From a checkpoint of a small mixture-of-experts model trained on Wikipedia.
Size: width 192, vocabulary 32768.
Training: a variant of Adam for the experts, 516M tokens, 7873 steps.
Below are experts of layer 5 (counted from 0) of a mixture-of-experts language model. Rows are named router (the router's row for the expert), up (a neuron's input weights, with its number), down (a neuron's output weights, with its number) and show model dimensions 0-191. Each number is 500 + 25 x the weight over its row's rms, rounded and kept within 0 to 999. Numbers have three digits each.
After each expert's rows: "comes after" lists some tokens at least twice as common just before its tokens as in all text. This comes from a sample of Wikipedia text that the model never trained on. Tokens count by the router's weight.

# expert 65
router:542443530545520467537488516483497522525522486442507493492490464473489497474475518534499504456483469518489516511495477458505507509535471511482521497531513515490541487462488516518484510484447481513480502483503508482483516546517496499484526469494469517529480497482480504519467451467539498528532488510490448519443494546474481526500532523471510500515519456459480494485507556487507484493487487443477458526538509490510553522500527478457493527526524461519464486505505504477538535474508472522517517469522492532505519493460522496520527498488487500461518481507507483488494485533531450516
up0:536556508505497501491520516470516503517462471505503500495515511526461527526518504553511480452542465488491522510507530490516520520556540479464516486473452515492495507512498486459515491517497511528490497503576520479488495507515489526490514485518512508513485484507521473539479517529519508543557571506520481515503502508527489501512535496486523511482499496508529437525474481468515506521491465473467458536478537497530519507467485494511523522524552496481490518505495520502491524530519492524512500518488472530467567499474508454530496526514481474487529539521486530456501524451497502549
down0:522533467503541524484541523487451447512459515474498491484523497487518536535465511473497517518478506494486477510506490503467461516531498524501479477523518493549525501477492467506504557541515476487522492489518519509489518468492512496522485509489519505479519502484490505515498499481464485458482474473513474493505491502508531546528535480541429498512511503468518464499499459454517465484497458513544469516528478497543485526504526485515538498493494485526450493510491485460502506512502486472535503539488496510521528550507462451526523495523529547489539524484532448541489479489502471444
comes after: "–", "| ", ".", ",", "on ", ":"

# expert 51
router:544458534515516506507496507483500532527520510486493491489492464453483530480481526508484501453472478502505497503470479500533519530515462518498490487523518505478531497483481519521480524493448488503500477462501513464479498513510542479486556467480508497522505498497480508515507467491518488525527491496507462524431498525503472512477518530445502507543491475469485512477496505508464488504523471500462489533515549485513537539511512496490493539512530523524450463524528501475507509499479467509528487449515469531535511458441556536493557509491489485477506507472507485456536471533534445502
up0:455499529527502517486536497483506516548519513532517503515473502537504482526521482467506530451474550494513530469516498502476480463514503499524526525475499519500490491468513497457505464470476525568491565499502502437468481526451468484474465486509509526522515486482479508525495466501529541492493514497473490501541503552490484500482499487448507522529486463514502564456474522531505450492552495462482468472472532486511482497502507498482522471515526508518497514529504484475524543524461531498526523487492497497528511508508537514492436533471491469510504507506496478513502512500510471529
down0:515538507445545464469508504495487470483529427489476531466526480480478491533511501459549505516486509483555479537500503483499541506518500518501487474523512529479452524506477478526555533511462534512535460478507485487503506520494464524481465506510502515452499490511498511514533514527498453512480509460521493445465478524525484477511463499529530522504461472476496486523476499501498507495497501510479508518522530508493478528560526491505456550507524490491506485464512498508439523533506503506473537502500495444531478475509518516516487484530548465531516487491500513461485480524509515493
comes after: "% ", ".", ",", "population ", "one ", "of "

# expert 15
router:514458556553502481514502503486505521524563478474543491516504496458485491496472525508465571488489471531500525502490466479512496508504476519490525481521519489500536479492494520483490508461450480521486473476508497472459519546541530455485496497503482518483500494466451542522474453490512509521507483468500478522487509523481479526480527528487529507532525469471505490439522531527489509502510504475481452517545516469507517517472497475484503541524514467506494490498497510468530517460513497520517525489496489526508510464451544515527499523475453478455514495460477481478513468508539479510
up0:476461507485563515494508487481493524532509516469516487491484518492504499530473542529487484491479496515501462496512489495522467492521472472479496492543516470465502526497494464452453517531467469515452507523518504515471491479511495474493553502498490491527497482532533512489474453460485487490540445482502493528464468478475506545488523518488487538521476492482560558470488514518520492482525496536509465520489499445500522524519492470492492489500530476512482489533476554490524550480502473532470506506543467515476523469457512552508536485487519471507542479492472511503510506500527497540
down0:485516428542521502527530559504489550466532551499473515520502469479520552464514512494498480475498509471498532563512501478489503540511480482517511469481433479436513513493492473492505532505521505526525524494484518521485494502544495490494474477466482500499508518499481509526482504505534505460513492483506479547462504488518480480505484524485499500526509469490527535536519486531452487494509467473471459475480502489504497546500508491524491506502484504464490502476436500499486520482528488563471538540494484510539468528523509540483494457475526529452493498503526479502472512490495497514
comes after: "| ", "; ", ") ", "and ", "′", "1 "

# expert 70
router:513458555550502484519507503486505518521559476477541488518508497455477488494472524511463576483483473530504523500487465478512496504502473521488525478523523491495535475488493516482486510460451475516489472480506498475464517551540520450481494496507481523476501493469453542524477454493510509523501485465504481522487504523482478524480524529483527503532521468471503492438519534530491507500513498476484449514546517473507516519473495471483503542525514468503494487498497511471535513462509497517515526491496489522505508461451543507526499518473448486457510494459479481481513466509539480512
up0:523502536508527480513485496486496494529497538486481504534546476499444480452517515490481547490512481477513534500479477481529510495466466516508488438508528493424507514479490480492494474469467541522464470483521493479524536506500497489497490484503490528510471496490470480472502499477513514496520496520489477535471528480492475555464513559498522490507507495468529535470557573537492499450515483504489480462500511521524571491532469506530512494499529488528459517498463486515541497502504489528482470520511499526482508502495548491534519505494510488485499473552523494497528498547499508524
down0:493512499498534500520497466505508486519529517464486531536507496502514510487517537519507522499503509536464477547469507536523470486488519491477500516486504498510512495468495534504482524466541488509463537477546499472469497487513516496541443510499498520533416477514516481461514533541489479429501493497505554508465503482479455498497512518458501528478543495479513533524527531487486459477491530525462491483512500493487469541475500525536451508485533515481489487485497530484490482490520530546455487487505464510499467502500484547469527548502513539500463460469484514494513471499464510525
comes after: "| ", "- ", "/", "the ", "= ", "."

# expert 69
router:503472542547527523530508485489521508527503494471532499505500497459486528475473507473488524472482497507488517507471452489535509523537478490490492492525541473493509489446487488478479524480465496484466471456508468503492500505522552492476513466510458522522473493486505499501443501464510525522508439475512474518452508506504495522476536548481503487520516452437533501467490515541487467469533466499435489516515513503504564524497488488491514538506532494541480505490478526483513516491484495532513528479501510538506521462475556531535523502464476509469534502484498493494513492516536483495
up0:498463502516510509523492519491510500578463508505476499537538464499497501478469507540493507453485474494488510472499512471501471492464482524510511503466515505496504482531467457453515480482444554544542465511514541467486494521529524508472504514482483485490484505503462457553503509522522501497533517499536481508501517512496463535509494521519476513495472478498465501462571484503498523459573483489477535494489494465473465478506504533494490530564535514527513485535520523502479516505492479472524528518499466498496466504515511530502524531465476494483485465540497500523481521464505511493
down0:558413481541495549486494490546523509529511512566500505491541488463515463512521476555492499453490501505475507464484502463478473505526503469470494515526493497523489488503505476493510479494450487494503518495507501481499464544553495526530473538458471524517525498507502460521488491547488503478498483480522537506538498481489474477509529447522481506460530514502499468535514519496492476482528489459503517497524465463507462557491484524485485481487493511474528483511534543511486490513518484463496500474506513519514502507494488492490475471527496466537530520506505481566535498507494478487
comes after: "=", "is ", "/ ", ") ", "(", "°"

# expert 78
router:523444546539522474541504484470509523520510485472526482504497476471470516451504529500503529474483482535470489500506476472520510531505458515488530483559513477486542481495492491512497525479455502507488469491489524483472534556552517487476511480476473501521472462495459498512467477494531511514538462484482498521470504530458504518481542535459533502532513466462483507452514536508512480490509495477487466536520509466511521504497529469450505518512528486509469490497497519466559512474494481519503509486525502552499509460474536512486530504480455484450528480499500489497511493524538488501
up0:483545487506489488523503540466454479490505520488541493463522506538494499487495498508503444464514499467487518508494451531473565480458480484521524477469501491512529538483508480540517541520506506488492495516492481518503475499471516515498495514515484516501473540501518531535512475466468537443491437510497487502489519541599525509525507553490511496523455500461512502508487519509495469500496484469513471545501505506476488520508486533508520496545497474472465501522479483525500520550504463482525541459467504490542535503474474505509506471470512512473464525499531488475491504505495510508
down0:524514499475534509489520490532504515483495503476528516479501498524497476497490518454514491478488501500523512542519526504500520483511535456513469506506474552437478477509477530500462522536510485485497465523481539526493475500454520481499497527476475503529496477487453531492520456517461518495478520441511522477485535514496478489481533492484498460507456508548493496479537523480464548487470479452537442508503505501496482498554517547462503464503526537479491526469508474512518541524483522506486485499480531525489498449516476507497515498494517490457530514517560468556494506528508493526
comes after: "201", "200", "202", "199", "–", "198"

# expert 13
router:516485536507519447509524494471520531495553511436510497528494466484477508492493535504489514480460468511476525480481483498547523481509505489486506498530510486495506457476484540524487539485498470531492494473495477483479526494554558499457516489467483516515463498459498510521457451481521511513505480488518487489436526548474477511491545519484526508502546452449516500473521531516514459465530472509446471515513523488507541513474525508496524522495534500504466477527511508490514502512475502508526526472516488534452501453491510509521537527475492508492509477494452490532511478507527474491
up0:485497496478500535528524521469533554489514473496556492485499495500461505497478468517498481512530526498476496513445499488522540473496496503465504477509558506510545491484473504502462507493486503502485522525522483500499464501486499497489548511499474447480550512519476504524513510534501514471460542470463490504493551543508497524465505493512486521482471508471537496490485498495461487477503469508511499546502539517477519510478546504503453542513475521501497456522498533533487508510509504504545508535459482475480540522474464521472484450430432490472492492524500520484511494499494486444
down0:461513493515525485432510466526540501507511487487443480546529491520486526461505471444472499521473554478518510476502473528494492498484520532466506483455456485503516533540468461532497497508519505469519489483473496510535470507517545484530518512560514487515554515517500496499509509529511517485538524490500519492497527498475515525449472509504522481508503502534513564472471507493499544477484495504430510505459528474487497489484483518525480474507507548443494458487508506483473498493501500495493511532492537530509496517556483489523478470515476478516496530521521495474458511494497484484
comes after: ", ", "is ", "was ", "also ", "are ", "known "

# expert 9
router:514456554557499478516508502487507520522561476474537488519511496455484491485470525512467569487479472529506528503493465482512496510506472519486527479524523489494537478491492518483492512465453478516488471475507497473458521555541524455482493499506484519482500491470454543522480452491507509520507486466496481523485507517481476525484527522483523507532525467473499491439517531529490504497510501477486450514545517471504517513470494472485508544519516468504498490498494511466533515463507495516513520486495490525504509461447543511531500524472453484455514491458477482481513467512539477510
up0:497498560460511475492522456462533515515476460473506479541491495496480561473503496493487482500494502534478471457473497483482558524521551475528510500508500528491483449506469549516473515512488502480483480499561499519486514494534494489491550471497468482538501512543477527486497460505518480499535495513488487490479490520474490528469532490453521521480539513467496538482493547547530462481523490486455494499491530494519491501458536484512502501505505546510443489531513502524517526503515482511488486451528537492516502498536527534486529484527477485513481457485529500489504504506554491506
down0:487528441514499501516489490528556496485525487515485495529535505492539489512531459515497511510470551503498514482519500527532517491464496479506460468504500473458468526511521457497476533523480566486534549496476480489480507495499520530503475505548453470483484456455521513500480544510530526499523543465511515534505480464463500548510496491511495508484474533505506514490557438489504521471502526491480503492503485493456508506503481549489519484460468484482501507504480517497446530515517491519463472485487473481496514451455533466512488474505538499523504486511494532514502522501504553494
comes after: "| ", "- ", "and ", "The ", "s ", "′"

# expert 12
router:507454556544501483518505504486505517521560481467541486518508495454481492493473523518464572489483472527505528500486468480513497504502474519491524480519526489495534474491490520481485506460450484520489472479503493472461521550539525452480494497501486520484500490471453541521475455492508510525505486464498480520488503521478483527481525527483529507530521466471509489439518533532490507500510502472479449513550512477507515517467496471483503541521514469502493491492496509470533513463513493516516527490496490527510509455445540510527500520472452478457511494458479481481510469515536480512
up0:502496527547480548478490471464494510506512481455520527499457502490502526501476518494502495471504546508468449470494493472514518513515502510497530504465582483478507437513497476503448520499480494549498522447512453488532507492450554495546506468509499475478486502466491516530512477489507502492524515489550485491507501529475461520534477507543500486478479474468495533480474546526502521500508503492515506488482508527484503546513491531462509473502534517527508487455545493517507549508487523490518464488515463488481476487483505514504513527500489485443509487491479493505545537551489520476
down0:505520471524489471476501478472504434514519503507506504508485479538470483489469475523469476531488506476434484533540489529518508516471466524502493502512464509474500554537512521468517512451519501505488490505547504537494514431497509490554541504461447507454491519500506497511512501500501518493518506524503459462547507510505526483518529464501521502524522500513502505500483508486491534471548502471523475509528499486493515520507473460532513467465481562487537535506493531474546477500490507492479520463517482504508489471462533498503441520506464508479497469538529550509483476483513519503
comes after: "| ", "y", "The ", "u", "at", "k"

# expert 34
router:496477521542559497515499500474520529495561484495511486505485472476467521472484512485535540476460491497479517480507473501513532518508474481490511513515545487472526448497477509510473521458462508503491475476531516488484499505510511452481521487494462516494493486481443516558474494489529517524543465511501471533482514535485489521466511521486510526507489468480465516483500521518488478465523455490474464522530516457519524546488523502481498512516548464547469463520479526464538523477503504528532530491495477529507519481463531532539507512458469483472497476496490465503522473525512459526
up0:490479506491507479476514521481480480494495500548473505532530495518481532518475503482484519504493509534498512520513529515518493487541475491507548519473486512525497484467527512473515513473482560501489459529549473488517472489480526497488513494492525530500495523544506494556491512558488497518526549517503483551487512547482529525457535515512452550511511451495504516462498480473510483496501464501484511494502543502463480475549502501506498496480570520494475490503474472500553523495504463511546500492467530497471505493517486536535504525468539518510505501476544553513545453520492519467
down0:558520481533522506509495511511513493485462506478501494491497488517531500489502513477523519526557489507515498458493465509498456482480471518467521476497450478523504497517501480471527508505501442507509515458488498465556479534524500503518492489511481524492499482523503482454485485445452481483517479503475488483533488521485523460501485514523531443518558524536539472536485508550477497531485537469483498507461482468478495530504518480419511520514545534490510514512509473489529493525507485495514524504526527529515545547484486506500511498507555477478528459517470468471525498494480474506
comes after: "\"", "as ", "that ", ": ", ". ", "). "

# expert 56
router:511457555552504482514507505484504515526559479474544490521507497458486488490472525511465573488479469527504524502490466480512501502502474519489527482522525489496536477490495518481484509460451483518487474479506498472462522549538529455479496498507483519483505490465450543523478455488509514522510488461499478522488504524478481526482526528484527507529522474470503492439520529534492507500513503472477449514548515474508518519476500472487504546526518468506494489498495513467535512460511498516516526494500493524508508459453542508526500522472452481455512494463476483479514471509536480510
up0:481516518474538513515482466537512503506486500455519515468511450498509474521499559504523505481497458484483498514506473480520524511490470537545516456485508500447478486482488491524439505478513462501488457448528492504493501494494510465508492446506524521506530507531477498543480492503457469526501484482495491458475531457487451516519497541502469508494510503502508486510525485502503509502510526501512493473478467523544528525479534544474578509475487503477510457526524558466540522529476484501507497456550487528527508488493492518479509547482477509499497513510512506472484521514528519447
down0:482507466494472491461487473498515504500495481544469517481500532526459482517510504489518515506465497485502531512498513524502525482462533512482528484502514537470477512482489454501520491539461475468450501498525472522511431530483496507470513524473465519504533515487440471470501496506471483484522455482549505514544512514511561482507468524503532504535497515500517466512512498550516526514503484479572484549520510500465490511495529481506497500509502500482494524474505455535547505525500495474476533488470518500489487477529454526456508510560492509538489527511479460493500526545471469488
comes after: "| ", "of ", "/", ": ", " ", ","